config.toml
router_score = "softmax"
routed_scale = 3.46
optimizer = "adamw"
batch_tokens = [16384, 32768, 65536]
max_steps = 7439
dataset = "wikipedia_en"
Below are experts of layer 7 (counted from 0) of a mixture-of-experts language model. Rows are named router (the router's row for the expert), up (a neuron's input weights, with its number) and show model dimensions 0-127. Each number is 128 + 24 x the weight over its row's rms, rounded and kept within 0 to 255. Numbers have three digits each.
After each expert's rows: a language model's description of what the expert responds to; "comes after" lists some tokens at least twice as common just before its tokens as in all text. This comes from a sample of Wikipedia text that the model never trained on. Tokens count by the router's weight.

# expert 33
router:097143123157144094124109143150106116124127089095099055111157088127176122125158085150134146161136148151140158103089120120102144126118114159090160139157140138179123156146083155131118127143157119161130128105119117152140143148113059136088122117151151141115117134130155121136122100128097131117131129119095122088157093114148091121160163116145147091147128087142135114164169134138123149141118
up4:129095120090067113094119106119149135151102106094195151129093144162140124156110096110137116160101103127114134140169145167161135122134119087127129139093099113143092123088095135135094138145139120132138151138157114138154110127111087127147117112135107156130115112139129119160140134156111120136148130117157098094109128176169130137091133151147155145146131147138206150149105093128132133136185
up5:135110134131111118144101167102158111099154122151106125177141144142110115103154134132136187146145112150112183125111088142152196128067087095131134114084100132125114130114125098120120173122117132136131140095157147116144102158101120097105136140113139144143140136164098103132109137106098097154116134117145123075145153165118177110143150159143153149122118153122132124166144167124122117105083
up6:172130164141115121120158189086126152151117135127161123145128147149120122143122123105092142179091129143125100126151101103142132179111108127110127123093137071141077135139127127109140133086152132133147124143121098100156169146119111139105100141156148173134150112169138099102110113184114166098122133127169125082101151113122132146140171119132139156139128113128103116138126166101173126172128
up7:117096085126146098115121135120135176189074109156121102107112106167152150135110098146148148148142129094105103135139140102172129151152131134114119095157097100131138119137125154153135090076131105116150101173131104157191119112161136138102140165163087168137129137103110109114116089124150125115137141120102096142116125119145113132125117132107114179129103098072121127160109115108148114144125
up8:167123161132103105124139189132097160182117138153128151119144138163142135161093159126105155174101138115154100119141119110133105159137105139122107118106130085109077122116130143104141153107139107154178107138142086114164128132162113139087115089151128125141177093136107126085143127147113181097119111146158165088116134112151119121106139122104128145149124130121132119176125160111152129167148
It responds to: Taxonomic endings, table units. Latin word endings in species names and disease terms, and units or closing marks in tables, such as apicalis, arthritis, °N, cm.
comes after: "1", "7", "2", "6", "0", "8"

# expert 11
router:137143150149090146153129140170131133206120059096075102108097150164087096102114130100120094127104138143123123115095116134118127156140149173116150118141129137142101157138130153085117175134141126153149105124120141147116169120143102105102143133156133100116154123101133108126065120158088133105101125146119144127141110126073098174130146136141136098113122108109114108138093117137118111143130
up8:121096147104116113092149130135144134139148123130132091121142137147126099144099118119124126128145166153113147148115169138084095129144114123113077106124153136153101148092090137168106139051113123115169117124116107122141091124171115120136150072144147141170137122168112119144177149145139117111159174067135161130127145151153131135139146106053135131137110106165128134132113134103115102145138
up9:096131121118136119068096085115144167139105142148144108140090141111141109147144160173060120180128117100149115167074128111089153143072197106102132122152160110137132116124129130122144084114143107121131136147123149128131150098138135144099121120132100128105114118112100093109135130111133089142126094119102132114123138110077113130107120127140106147109092128117118195121145116155161127139141
up10:120122086104138165076072085103130176143071138130119079123123128123138152120079104144104129168106124124159136133126098093152125181127163085124099136129175134145126138123125144132107098132126134138124142109123132142148144123117144122156103130137116126105100117162059083103159131104137153159108100132111089131139121127125100128135090124131102154132091102170121136103137110153156114159139
up11:146122128132164137111075141094113133140081125152123099157170087155174125127115137188102178127118132174135148138151131150128153153138175117089150139149122129140093131144133116136173133085127130131136142139152102136138131104126151141147128156135177125099121126097118099102125100109098158120108100128113155147137112102153108123111097121126103155118079078087102154141165130077110108143124
up12:137089115099121157113152133110103185127112134113096111143134138146135094149084094113115093133147142128139123108153143076149142131138120102161072109123138121124103090128113179115094149144110103144153139077125101103155176114108115133134096095087135101149145156128090123097138154147141159159149122145145146125129132123092116087117150165081119146154139087175126144128096124121110101111113
It responds to: Table cell separators. The pipe separating cells in Wikipedia tables of results, rosters and specs, plus sentence-ending punctuation like semicolons and closing parentheses.
comes after: ")", "0", "4", "3", "5", "6"

# expert 7
router:127084118116115124075141103159149132140078131118153138175105126100120112136158121129087099135146120124140173113103155095125123181103127148099133157112121128111149068098174157130143139078124149163122123141105107096123164092118136126145105141171120117138076098132140174144138104131118109156112145103101116152162114146104093149141130087138153125135095113114141163100136163109134128140103
up0:146114127110110078145127106123118144122118104163130128116139145173157142116136149108087151153115112112080143132143081146142161089115121109117097127086174124134131126140144134145159164097107106121119093093108163165173128130157141118093100143132145156112156147172144126093151140134080111171177133160148114143128117140097133137097145134113133191105153125098136091134105150171148139118122
up1:091130151108118098162132120137144128119129165129100124123101136111090118168156175143122161130126140139158100130113102095113112130157114145147120126160194105174060142212124119114135166110107130097144106081104100138113120143165106147155113145137176152126143108148115138157121141116122117095148133134083115151122107094155140095111136094135089160094146115125146127134129116127143119123139
up2:148167126099125105115136125137139109133083136136096143122144127169125131134116093193104147179149104126148149130112136107137093093133132132142089134108128117120156123152148118127167169100094102173131156110102133115142130141150124152182140127152152123136169146080135109092139167094140131137076128114123120160120170133100136098145137153120119164110129139106106111145119162159179186125158
up3:129165118101169110092107098087160129110151149151110130109161151158147142152132089147082093134091120127147119149191152101143147153132121067106123099161112114123121108126156133112123130118140104157119143115172142102162108115100116101147129084104102135107083151147111124168114103139121140113124161159099111097110148101119123124139125132107123136135182191124109115122108131144112153167136
up4:117113184090132137153153142119107125117122095114116149086150116143146134079131130137125144157148120149125131181149095123174167169081137128132138108129151122136094179142133133136129095090122103184158127086117127129123166148134118150110099113154124119147106145100118114120117162087099139119112153138129154151120150129091085125118125122138094120201130134101125098118145145131128094120187
It responds to: Nationality words, articles, digits. Nationality adjectives and country words (American, British, States), plus the, its, year digits, and joiners like hyphen, slash, 's.
comes after: " in", " of", ".S", "9", " United", "–"

# expert 13
router:160132110131164129130133147113132076132162138134141165128109133133119126165076112167161127140072165108097115090153141106135117130133102123145104102131143123151134146097144110111114099137170157091112179110147144179158083141143124147091162095110128122163158138161136114115145129157114111143133144142112120116087141113129086109134131107153123161123140116053111168122140086146131142135104
up10:138092141142106087099139080121200123116098112140107111110160114107129122112085179166141111114128117124161114121100153135110164149124116148160127168140126141122143130130113122127166186118101128133100126119130116145089135125157122070133115156160093073155124128126119110095104153092129144115137136090138158101084156116120124112129111136142127101096096147113116117099120142168080096142120
up11:148111113110135110122122081159084121131140135067086117144125142140126135133097109115142088169160132150126167101148120133115147111125127155121118162171149117164109121109128070119060139115124130180167119138115109131143129119154138146086157147112121104148125164150123148132097150152130145166128129185131115128103117168128174134144113097135095124131115105156115190094133153131110142108125
up12:155133117150136167092149134142093090151116130112139154176110115156131164108164117158120177132137101160149168116147111117167137148133132136135137189151151161141105139109119164096116116134124131150156126157163100125160112131115092136146092113161136161148103127106104158098168107129136156094129112130124097114161130073121123146149162126113117132163096101097117163135135100120152115188139
up13:131150149094123131116112159119081132107085135114116134153140130126134168131125143169136148109130148168148119093103058124132138147123117103137092122095131122134167089111140184147118134134119112128123139129110113127143123096113155172167106149108149142137077175161133172161124100104093168129120134149096139121115154176087126153112139105087114146121189133105108108129111147128163151141112
up14:115140104085111187141154099127090124179115112106116138124097161146155113130087117114134115156119148165150162102137075128139150152132097135106124087124148122152126107149082142104159136109139101139157146106120122129198132129120120097182166088141113154114126132155129165125138131146110138122137117150152156144115119139093144163124121087154088179131106098132133147163111132110099127133160
It responds to: Field labels in lists. Label nouns in infoboxes, taxonomy lists and tables (Species, Parent, Total, Rank), plus some name fragments like D-aph-ne.
comes after: "-", " D", " R", " d", " (", " a"

# expert 22
router:172108117121124100125137134152168117093132109150128155138146083101106154190150142184133144117128119199078149128117158155147097104109142116096102124122096131146131101089131114158111135093154100118088163135120134153132104158130110104128125147126134132155104134145134079124112159135148088129129107089103132118102129120127128117169140143063111107111167107109115171125125156136117102133140
up3:129104097110093117171122112124145150145139170152164130146136127093142126139094130128122218112087136127148177120143120085157121131127121099106110137158156099179149129146116125097188128110160107094133120114111119145137143112170113145122138106163117145142171095121109140112137138074149120132133099131135138096117172131091123107078112137101125150116122132110152104137096139150115144165144
up4:131114103117142135110149144096135174132125087125124106048131144146160138137143160133122104134112135134134121147129087166136159133129159164152119076110098087143092122059112134123164101107125135143139123090139116143150135104148122108122151159102151154154095128156117124090083103135130097126122176127144141114152142126104141136127158150125122143107175160116142135175122172134116148184128
up5:151137153116129103133147112110181104127113161122141134160140133152056115120131123141102108175143121117173156168140149111117147106129175130098124131138105115122137090158153151105100165141112134142122155120148118141120147162108144113103155136180107126147099137154182138107136128122113119117115083147148143143111092126155124104141133111157145138143136127123080130193197131146184144133126
up6:108140171142120139121148068123143085124162155070128091159133139152115164159124142134143112115161146151122099132134097104141148167087130101131085119149120160118104146130124102116109157112153177117145119135156116098130151141106153132158143120146089104155132171145129145109123152097089167097170118113128121138083148077114154136111147142097174162147151128135106157130110145104107112135132
up7:144113137104105123097105138112186175155099106130117118107105153121131119113084142114106163101099140129161114121128128127106139153108137123122123077083124086156141127103147115109158134107110118147141151158116157135134157117137108090149135114110075121152131134153086123119117116089156138062044130122140175142163122136119116125138135120128091089128123121129100135149115170129127110181139
It responds to: War, death, family nouns. Common nouns and verbs about war, violence, law and family in narrative text, such as gun, died, Army, son, government.
comes after: " the", " a", " c", " his", "'s", "8"

# expert 48
router:138158100081133126097143117117127177144148133157148119105153129099143145091128137087159124122142094121178105132098108092110157107149100147083118108111126104091115141167106154141133100119106103140120145148117141135148137103110097134136113098148155173144153116106100164149117082169106130126170168114144105128148121132164151167115151092138146158149150129153130125166127106080153143128179
up3:158133087126144115086110130129150136151092147100097158086128103112083089122108103122100114184138117125104124113120126079131103150112084126139096119132160186135118144106127103104139103122134131122164123106129139110165105149147112148132139115146141140139151089148098099119114103162111112129150105124137158146137121119133122126155110096143184142102109075139069139152072098130171138136154
up4:158124140125093086131145120109144124119112102141145121113114130119131126157180120152104101168110125122154141077119125091117156127094138133153091111132181138098099125120165117146110132104111098163096118148107109084141120116129133171150144082140139098139091156127114143120115082154158093129147100125108138092124128087107131136143125103148161146128143145111124209086126113125144186137105
up5:142091116144146134140111167121153124147113119180117106144094157139159128182147119098130180142084156100106132137125120108155125136128094103139092120126121110139122119115112090119130144157119127167107151163108134113151141178140129080151091109171078147121152144162125113113141136132155060104144133146097084130106114106119151133121139177118115133163145106148142119133111119168126136184138
up6:156127108084135059172143120092113137113144132096114139111130138105103138136133143179098128119144125141117100108174146167156104115126144164190128120118104122082097083095147141106114164122101110151131099126097147157122113121096099120115116163130134075113120126103148133116105144131144129141109101168131099129121167104115157102093118157112083134150140138084139117148140134106164126153098
up7:155131116096123132117133088082096171131158116141110139122096168146133122131106139113088100150134105132103127142146106160099118136132126138134135095116089104099131079099148068153078129096145126134158164129125117126168145098110127109123163147163130086146104118174115148132111137168145104145125116119115098140131185120094157111069087127082124125127109119139130127148122129084113103153107
It responds to: Foreign names, dates, codes. Parts of Slavic, Romanian and Cyrillic names, country codes like POL, ITA, ARG, and first digits of years or season ranges like 2018–26.
comes after: " ", "–", " (", " CR", " U", " K"

# expert 44
router:160098148128146099159152111187120124142122150116142119112102151140089114092157115121153153126110103125129112128115135080124103145099125143149145095154155132139128111089141166077145125107132162141124116102119109127128108145130122159097100111180082150141126149167138159090146125132147085146147144166181124167119132115139076129120131131168168142113154124068169126145148125119111114161138
up6:117112110082100155145119148128131126083148158104143093166117137123164130063124145137114128154153130121119114167145087141103176148123139110109137095099160086131144127124129091168163117112118120100124165102126110116146123148108103131126117143118139127186097166133123135128126125137128169129107117099146182117164117145080105116098129144110121178137132167076093123146129129165103144102148
up7:104134118110119130114130115143113113109089098122088105116111104127172135130119124114078095182115172125179160127106172143133128125110143120121143128118121090162139093098130152098155168138117126120118130192156141100134118119139116103161130134150140147125078118121135129130121149146143138093095106118119114133085148115114140112099174113116110097091089131155170145117109143072134076149171
up8:120117110158105134116144165103107135115125142140074093107173169135157111107150112146114139151146166162145120154103134089138108113114148138162125116137144159100147107132121133147105124148135135183140151143092083143137103119166181069133147121162134156160124143166120112091148109115161146104129128114125177156115110071132135128126157105120131088133098122158122114138139110078106094147115
up9:078119121124130187106123149136113158141138090141134119122128102165153132128156142151116135161144146121102170154138112132179156139153148143103148081149135121131154080152129114132190112126133094134085140098161149122158097128101114117125132113089106160155107133104134112131117132128154103146170130141143140117089114126126103102136142189127130162117114157102112151177124110095106168085107
up10:136108110123118125116140185117135168127107119142109101105170145147189132116115124138096172110105177129132109142127138087150118127101156135121138139118117156137136090127137082145107106142133122182142164131129080162152103100123122113119170153124170124180131139172111121107146122120152091096144127112102131103128117122141111111103130129106135179152071140146110138182153149084123140119105
It responds to: Metadata and release labels. Labels and codes in infoboxes, discographies and database lines, such as CD, UK Albums, OMIM, JPL, Website, and digits in ID numbers.
comes after: "-", " |", "\n", ":", " (", "|"

# expert 25
router:136103095110093112135120135106133154147121127148156139117129105113129139117154138088125156171120144135144124134082135134086108101132116144109137111116150122152147113173140091095124105141110125142150118117110160095127139125145135103073115120141087160189161109098145132143139091102161143127151137163123127146140182130157099134126162156094124169145127118121114062165114104114191128135182
up0:132161134111105121166168157118096136103159168128097143162146149136180145132141096165135129154097110099117142145114084179153130173137112151148108142111128102127116085117087100128117161179110145154166142136120151090131113144116137119159126113158115133135156108139107161081081114166134134106135131124132165122118115135150077145140112086115115121125125099147153155131135111161130103178145
up1:163133141124114141116132136098162139134135156162116127156147083104192112084127116117109086165151121142075119109132131105135160145138139090116113126144124170101130158090082114087108148114168117117076113116154130164129118127164125136125087138127099151113116098146153136144148153149149158120130073128114159121109149128119160099107114154162123159102117100147159135175161114116137161121142
up2:112141151118122118107134099136085132171088127162133153144134101105119109118098149162092158140131094109171146116184108115107126141090130139176156133106105133096152114130088117140111115146159088155127107129127113162137098126106117151132126115168123162117147141130153129147068081141129116108108089122115130128113123099124132139173104149077106171152121160130160106133103161115166177120137
up3:153132124114153105112125147078081188113125121131097115133121121113109112132133104136136102114156118144147134093122159170122139089112129183144112131088101145085084141149142119110150119138110162132131114113136112124147104145110106147135147101136125155157100177111076102090086110152117102149179137135113120062114109112169107140152152107127141143133140101120120146190165120115154145122119
up4:073134148104109138122132119094114109105140128138117144118122112128130130084118103114156147147174137154111168089132136112135133107135115095131139083143107192101135148086119146088119124067149120125082146143111103117160111111150141114172143150107142120134125107158102102171174138140108156118168124100105162127111140144140157134071154111131143179090114103132140121180140142119145129126151
It responds to: Name-initial capitals. First capital letter or syllable starting a foreign personal or place name, often Japanese, Chinese or Arabic: Fuj-, Ts-, B-, K-.
comes after: " |", ",", ":", "-", "|", ";"

# expert 17
router:163090107149149077171104132087132174084170084110109111145174117155124140136149158163111115139101120123109107142092164108147120136116171135124129152097123142127149125101105084129112139125153162101111129108097111153119119113156148151144129110112139077148111157169140091114140160132142139135103097152143114107104111130154107125158094133086104115086125148113151158104119146160136121094100
up4:147062128147113110133112166166112129126127123087152149130151173152105113107132124124116109087128102101121143174110091133151158183114139144149113115133182127128102146126106092131128138140094142106189108096162103123154148145159151114132126064149139156126123145143142138107110097087139177139119132086159125146132144147107147081103134152137130151140127120145147105169095127108116106131134
up5:139096173185122185106110109167151142139114159159123155100157134091119141183138122126103127160165046135128144166136160137135111109153121137108094106129138107117106151123110120129155145152115114168156127107178092129162113132122134171171105146112123133107138108121120107103110091114096160100120112116151128137121111120139132118115114128162136143129115106166173137125101131128129112109175
up6:120152167119107138096136121155160132127142121153090078125095123110161122109123081148133136119165159148154122124135173089100151172136127119151158123109113107143139171116126121140102093131119121070128150118129095148145118132123105095123075121148123140149162125137120133139103134152084151062119148130116120111114108109116128161119137115149124106139162108173075119128066153115101158148165
up7:125124123124131125142147126097076098146119138118111171193110094166075128086165112152150086120119156195106162151130128107118143137108098135140088100170144160105096102107145124132140154107154111161159153135098136164129139123116143128146128130150108138139102139142135131069121142131160124148119149130081139131061115130104130137099171126095093153148118133134144153125127128129147123136115
up8:157137127096157121130164138152055123139116194131183099150128108156129153139142171157148155155156139131112190153136102133119138106095161124117126134117130109135145179098157143114099150131126114120147109153151126140130122119142144134141159138112140156105111187125128120133151180150149110155132095150149152117108111132147118106113124154126111113173117132139129120162062169142153143119114
It responds to: Common concrete nouns. Everyday nouns and adjectives after the, a or his in running prose, such as home, back, danger, distance, materials, blood.
comes after: " the", " a", "'s", " his", " cl", " their"

# expert 57
router:070105140130080092146143122131135122096118103141140101107175116112081135117151095140142151137125105155165180101124135131133116139121123143167138140088085163099114141121136139103124148136127074156111089141086149128102161105139116136101135134094101116121114131110107158123143127130094096119108164118105121115162079123108077151121144143159136106132126139114143141185161148089094132097137
up5:137123121124134170136097128108144103145151113158125121172125188161137150143124114115092167108130098097122114128156127111184096151114102136153151184126108181124125089051139117130136108110144122091114146122155121133142153109104099154087123102112121125148117101127091118118124123150126083138154124107128123144126145130115143092118138137100149128122088131057180141113111158120120094125131
up6:112136132149163107139137122136151158133135167117118145142115138177112128144144166084137108145117143096147153107119126086096178098124176135125095149119121114117106105115128122069131144095145115118143132144165095118157077109139136152136143148116132122099127119162097201115156108143100169106119125150136073141124110081115121100161141152103146147171159139147145116160128121132136171123099
up7:162108185076081123130137134117111123116102143122140107163109168148119145098077093148143159159130130152181135125138114092121118186151075100150125136094165128104115136128096115131119181162085111123120136103129126129150116111125095125176137128104163135129181143135128136119130130126117116137110118151103121078138169138142139122108145126156146127151146134120108128176114125139159083155115
up8:132107129093125128136119150148110140146110150133129131137117143167091096107109108138149143144099116108113134121156083156119114178077097085183127081117148080094158186130120099112121154127142100147154119121140139133142151130168081126174111127099111105117166123108123150104091161138119118130122122132109151100122169141097119147107159123157171171169150125136138088157139132131126131108101
up9:119139118096131159105126107114146117124096134150119108087157153164112114128142079098101143143126141120143124118131137120133115110169198126157130122113122162133089110153112076115158112118131153111106137115121041130128150116124133172103167117118115117118182118117160111117153111099165127108113116109121123152080137076139138132154105120148125151107104078084103150115128154151144150157134
It responds to: List separators, non-Latin text. Commas, and, semicolons and closing parentheses joining list items, plus characters in Arabic, Tamil, Greek or Devanagari script, such as Wales and Cornwall.
comes after: "0", "6", "7", "8", "2", "9"

# expert 56
router:149112158145106112143114163174147111131100136108149153138138099130117119116117096108093175119117138107106150146134118107174099129112146150146090168113154139107161114161137146134154116106150135145138133102143122107128153099156128182086138138097184146141129146108157138144148123137163144139113084138144091119156116138137103130139111163086140140120145129128163089151152135082178196144093
up0:153120106112145124160125093142138124159117147141155138130141119157135140117098144096123120160125114091140124123151128108102095124143138120119091099109147138131131110089120100146090121162129188138129093107113097112131201158169189116130129138161105078107106147122167130115164122121135153129146168110142135174090127176116178148137129130122128107129138172165132155110109147148124106080142
up1:139116088081142140130116136127137117133098108123119148108136139127131133132119125081147097135135125111104131114087154106131117149133087140179141118095143189105108091132106156122153158121096118117113149117096108116162114150139121112123127170151110139137130157143134167120125118128126119176170111128152085081100188148144175152107157143070166135136131143106137150132090094174106151095116
up2:152154164106172120102145142114157111138084122098126135151149175170110106161114132155155120142143120104158135149128086125142137127183151119115106134132103168146132130159108119132114149121112109092132143140151122120135114073078130142183114091102147136109172144123097113165125131128099172133100113121127151062137132094097098109124139115128151173158128169134123162141120095107142130115111
up3:135147119083096107154113097097154126117127129102112125158150146161167134132082130096157106170122106088118161142127118125116091151093162133140095129116111126140136147107084107101124158087123100108142169126104146136126085121100124130156179114129123106117098107138134102117125111095124132161133107158126164075124160150128163063182127090108146123156148124124120153120121162105109107117145
up4:138174133145163129086108154129155167139098144126093110098118155147138167151113111106091116133160126166165127177140143136116143107122151137151132113171156114107140097133144112167143129119142106166096198113121147128137154131121121108152130079117168117190122125127115127128095112136136118136121140119120124177117164100118116075101145175137101163124117110105108133140106170105096109120128
It responds to: Descriptive biology prose. Word-initial letters and short words in species and anatomy descriptions, such as j(uvenile), f(ringes), d(orsal), has, plus table-cell spaces.
comes after: " |", "|", " and", ":", " with", ";"

# expert 2
router:115118143142112133121161156102158155155102150126062108106127151133125114140081141097150085110114103136151143128099098126107130167127101157089130074100126095139122087142146152116111127145087137164099126129085102126152135179119106144160109074162101156114131107131141164129109131128118129146125140155155115167103105143103110170155151087129158158141113102150116112117133119111129086116101
up0:133121149087142154152066122121129171083118149128136119116118119087141119083156143115110168125104114137136136130116123126164105147115117108128113118128153136103118125106096141116144080081142142099105170138100088090168114163177166141145156126155102185144146131154081123129110163126100121120123145121152171140104137079098124104113113130127135138093092086113110140144124112127097093120132
up1:104101121113133115083106097097108134091090115160108163145124151146192121158103125150128116158084128096131164174145105112088122110095176159107102116113145115130134087144160111149085127162132110119151157142142108103153162124134124167123136132110127151132119123133110107101110126097120144122108104175141110142121166123099139091132172152120090156163165119123104129129108159100144151114159
up2:138118151133099106125138111120088121148187114168106142119157103108113118156090129146104140146142146112125128133144140133115138124122085141139121133131118176183098075133117107140126107156101084172077166090130123117138154137137088152110158125145110076130106126158104138136123119139183141138165117113117128132084117143164166110099168151137138095134167119127110094128145109125107143146182
up3:117127136125150133090146169119134148145073120093133129102122122090105134174126173150099163090152145152128107112132142135105126118201111109134066113109089133106153107099156106079112143094130104164116095162147124120139153139129096145111157125095126100115088154135110112158131161112140103116114129105158150126112187161120136130119112104124113105148124143114091135125108075138128147130132
up4:151150172090118109120121129117111127160139130144151116123113164122117143141138120115140179096188124109113185160132138112168118120090110132117125123118134142130105117097127135101097110108089110099090147120130091151165129141139134140135105081137165125117127111145086118103123166172114111136171163087137143101134126165161160140130142128085148142162185081093118153124124159121146107159133
It responds to: Table cell numbers. Digits, pipes, dashes and colons inside Wikipedia tables and stat lists, such as years, scores, chart positions and subscripts like _{8}.
comes after: "0", "2", "–", "1", "6", "9"

# expert 18
router:107149086163114122144140178150094129080127140078159156143111163092110097152165135187133128110150124132102156109148107126144128115115142141179104151126131138142099134155117086131114121104104087120121141151134133098133143123168142097116161139117150082111156172135122137136136094101133173156131101135117157136148152140128153093074093133158181160109143116123109134126120141131138097120108
up0:186090133147101152123124106112105120124131176115134129111141137132132133109124113104137092137098132155159172096141114145074095138102165131144082112140079169137097134089119107129092103152129156129139147137129075105143117075132126107144127102127107136139084137147081147162132130105092128092115121152143118145116135123095140106160139135131154137109105102128168150199100103110149115126135
up1:156118124095138162090122141144122167151112123126160123119145177129134125173151105116109142185166109115107157149130105085139119130167154139135079175137131133154097107106091150176110155082123115142140155149074131118137114138141085093130143136136094134125139146101096148111139108137111111180138115145170098170126120124111095112119124101123094115149144130102129150153092116136122106120171
up2:137102124133136166080100138133128087126102131141124135167138125134141082136111108114117160136103113141116150115121091155113129128151149137109064122109085174158146129142184119073106128123098149122119142087113082161130139125118090088119111153138111124136071086117124121114160086098132138158117119129131159158106131100136100118134159084149121133140144117147153156107066125116153137139122
up3:137133157085105125127122103144116156133159161176087081115106110150129111145149118139104117155126118091169148114133109107140137134170138153117107105136194107178117125134157140151086120112118096175124120155140130185139125146146102122147143124137096147119117155108142091103135133083151103174107113104135135141107143164131112109114153116127081160158163151126130140102129108081091154118121
up4:098121112124116125149110101139124164130117140126150145150149186129111165095135135125144119134108113143132158142128125116149097148110156091144147115100173077150103117120120108128139125158109138140117126102109078106145148075128144097159100102115131144160145145182112145132139148145139128092075106173121142122151127143122133106133161137151152153145147181083151172115116170053118124147132
It responds to: Verbs and function words. Auxiliaries, modals, pronouns and conjunctions in running prose and quotations, e.g. is, would, be, that, but, plus contraction pieces like 't and 'd.
comes after: ",", " that", " \"", " to", ".", " it"

# expert 46
router:126117133144139091140164103117119130138091154121102137157100163119109134142126101146161078087089119130099125090159125124144169152140094139147114121140158104120146154152143118105114136137123167106135133090111086113125152123123130111179157163130101130103130105167143152124110136177162136138163119132120115129073156088125100153143141106175156132130112119161155101098068123127127125122071
up0:165111170168104153128144041145099112125116127106108143096153134122130101137120102145122121141141120141123160112148136105100144072130134156108153084105166171140140096111101124153120106120115121164155145114148062109148145121132137142142137157134138140163157159091127145100091087095113126124137129138126132155098136109163164110078126175115118142125118093097141158131138129158129141131137
up1:155134162156147112117173155149114107146126128147147101114156144133137154095138128114094117134087118143125090151111120145132096117141134093163094146167157140106071127122103080148087109121059136125110189147150149157171119131144145105128121128185171112147182116138130098145124160125092098164141099111124158133118161165122123116141120137118115133081149135117136126136108132141139128151123
up2:144091135149116148132117106122155164133084095130124136140127115137105147113089127145117140165114108153141145137135106110158141076102160143094120113067166092108155123082151090141120154121135152119163112153135156187154161112132169140124124117114097132129149123124091097123116135105142125146090132134090112090080115164146083127164103100145099144116127107089088129154126165151147125127127
up3:136129116084049151132109098157132114142126148098141167132076125134111122131108117101132155149142103126151138124155163163107095116163142126116110168117096122142136113114096142082158119114160134159175112170102105101116149133145099107101144123172160117109141140157116148115151131126149168150092131089189133130137148105140154143101115113137093131109147132116153125114101156089128146169133
up4:126131116132138141142115125136095074108140127126107099144129153188094134153133144084075098164139147135122157137125124103093137111093161136159172130122105135129180153141124131135155190156091159138135147086119155137130083171143135144118118114176121092101129126122135160101116133131136153164107101157144126150172121151085115123125141169140090140147133131108122139124104096119137103171119
It responds to: Sports tables and word endings. Numbers and bars in sports and career tables, plus final word pieces in sport or event names such as Pok(er), Roll(er), Track and Field.
comes after: " ", " W", " T", " (", " F", "–"

# expert 10
router:129153108150139163150159122125139116116143175101130163175143122099139123092100082153095088104160097151095137115151158116167102096130154113129135134141150119156155078186121125152108111109129147124158126143149108115131160120147103156152156131099141112136160127119134116151153120150160148115078101121110105102075176125154129113108126155090123115123112152132159126102128117123130180114169
up0:139155184125107116108103157121188122116114135110155121130168131117111101142133129125108120110054138155114117142125143144138122113074148107119131120156145201131081094111135118121122136168095125134083121146133122127148116141163130036134143127154105128179084135106122113100148156089148132111089129127122133131114164120114134137155121123159120138134107142137136160111133128157099118115131
up1:203115123160100128129123144134127094125114137135150118120108173100102165146104158127156108126078102101155101086125115109140156147156093114117138095110148145152136132116139119154116121130160115120145130117151104126162129150078129151185155132168126166102097089079137137108133134141102081088127146144105165153107141138110123168144117107138145138155121108143128110147109071122151119156107
up2:116124139106094138113110146120190151165161098121126170129167110140130115157160109103098146108119097142132112133165109135104129124137113086144076160113151139110107132110087190097105153108098117119148103121120134109146157155129150089106106086128112131185178134114106128164111130138136148171136121127128118146111127103074127170099161100130139164164124151144121151141117123129091134128131
up3:124120139159155136118107095132126159159101153136101101147123156140122127177105108108169115121081107122123149125118111133069159135164101108105106137109131109114153172162105120114100144165109129143114119113139124108125096160076151139131135138135066092094126109151137112117118125115130143091087133159116132134106117120103128135138105128144112132183122159148186111083078131127166115156086
up4:104140121136101092146114123129158148128170097114138136150114167118081119135120134149144153134130087092132202113174158127095177164136094133136114103110149104112115130091163101118129137135115105145131125128106111083118099075125142158112169117136116125088149137163139098134098145121124114134119108128154171189149188123093111167137106121118102120107135143129140145121103134118138124089119
It responds to: Word-initial fragments. Short opening pieces of lowercase or foreign words split into several tokens, such as der(ivatives), d(ébut), St(adion), Bou(levard).
comes after: " a", " the", " and", "'s", " to", " of"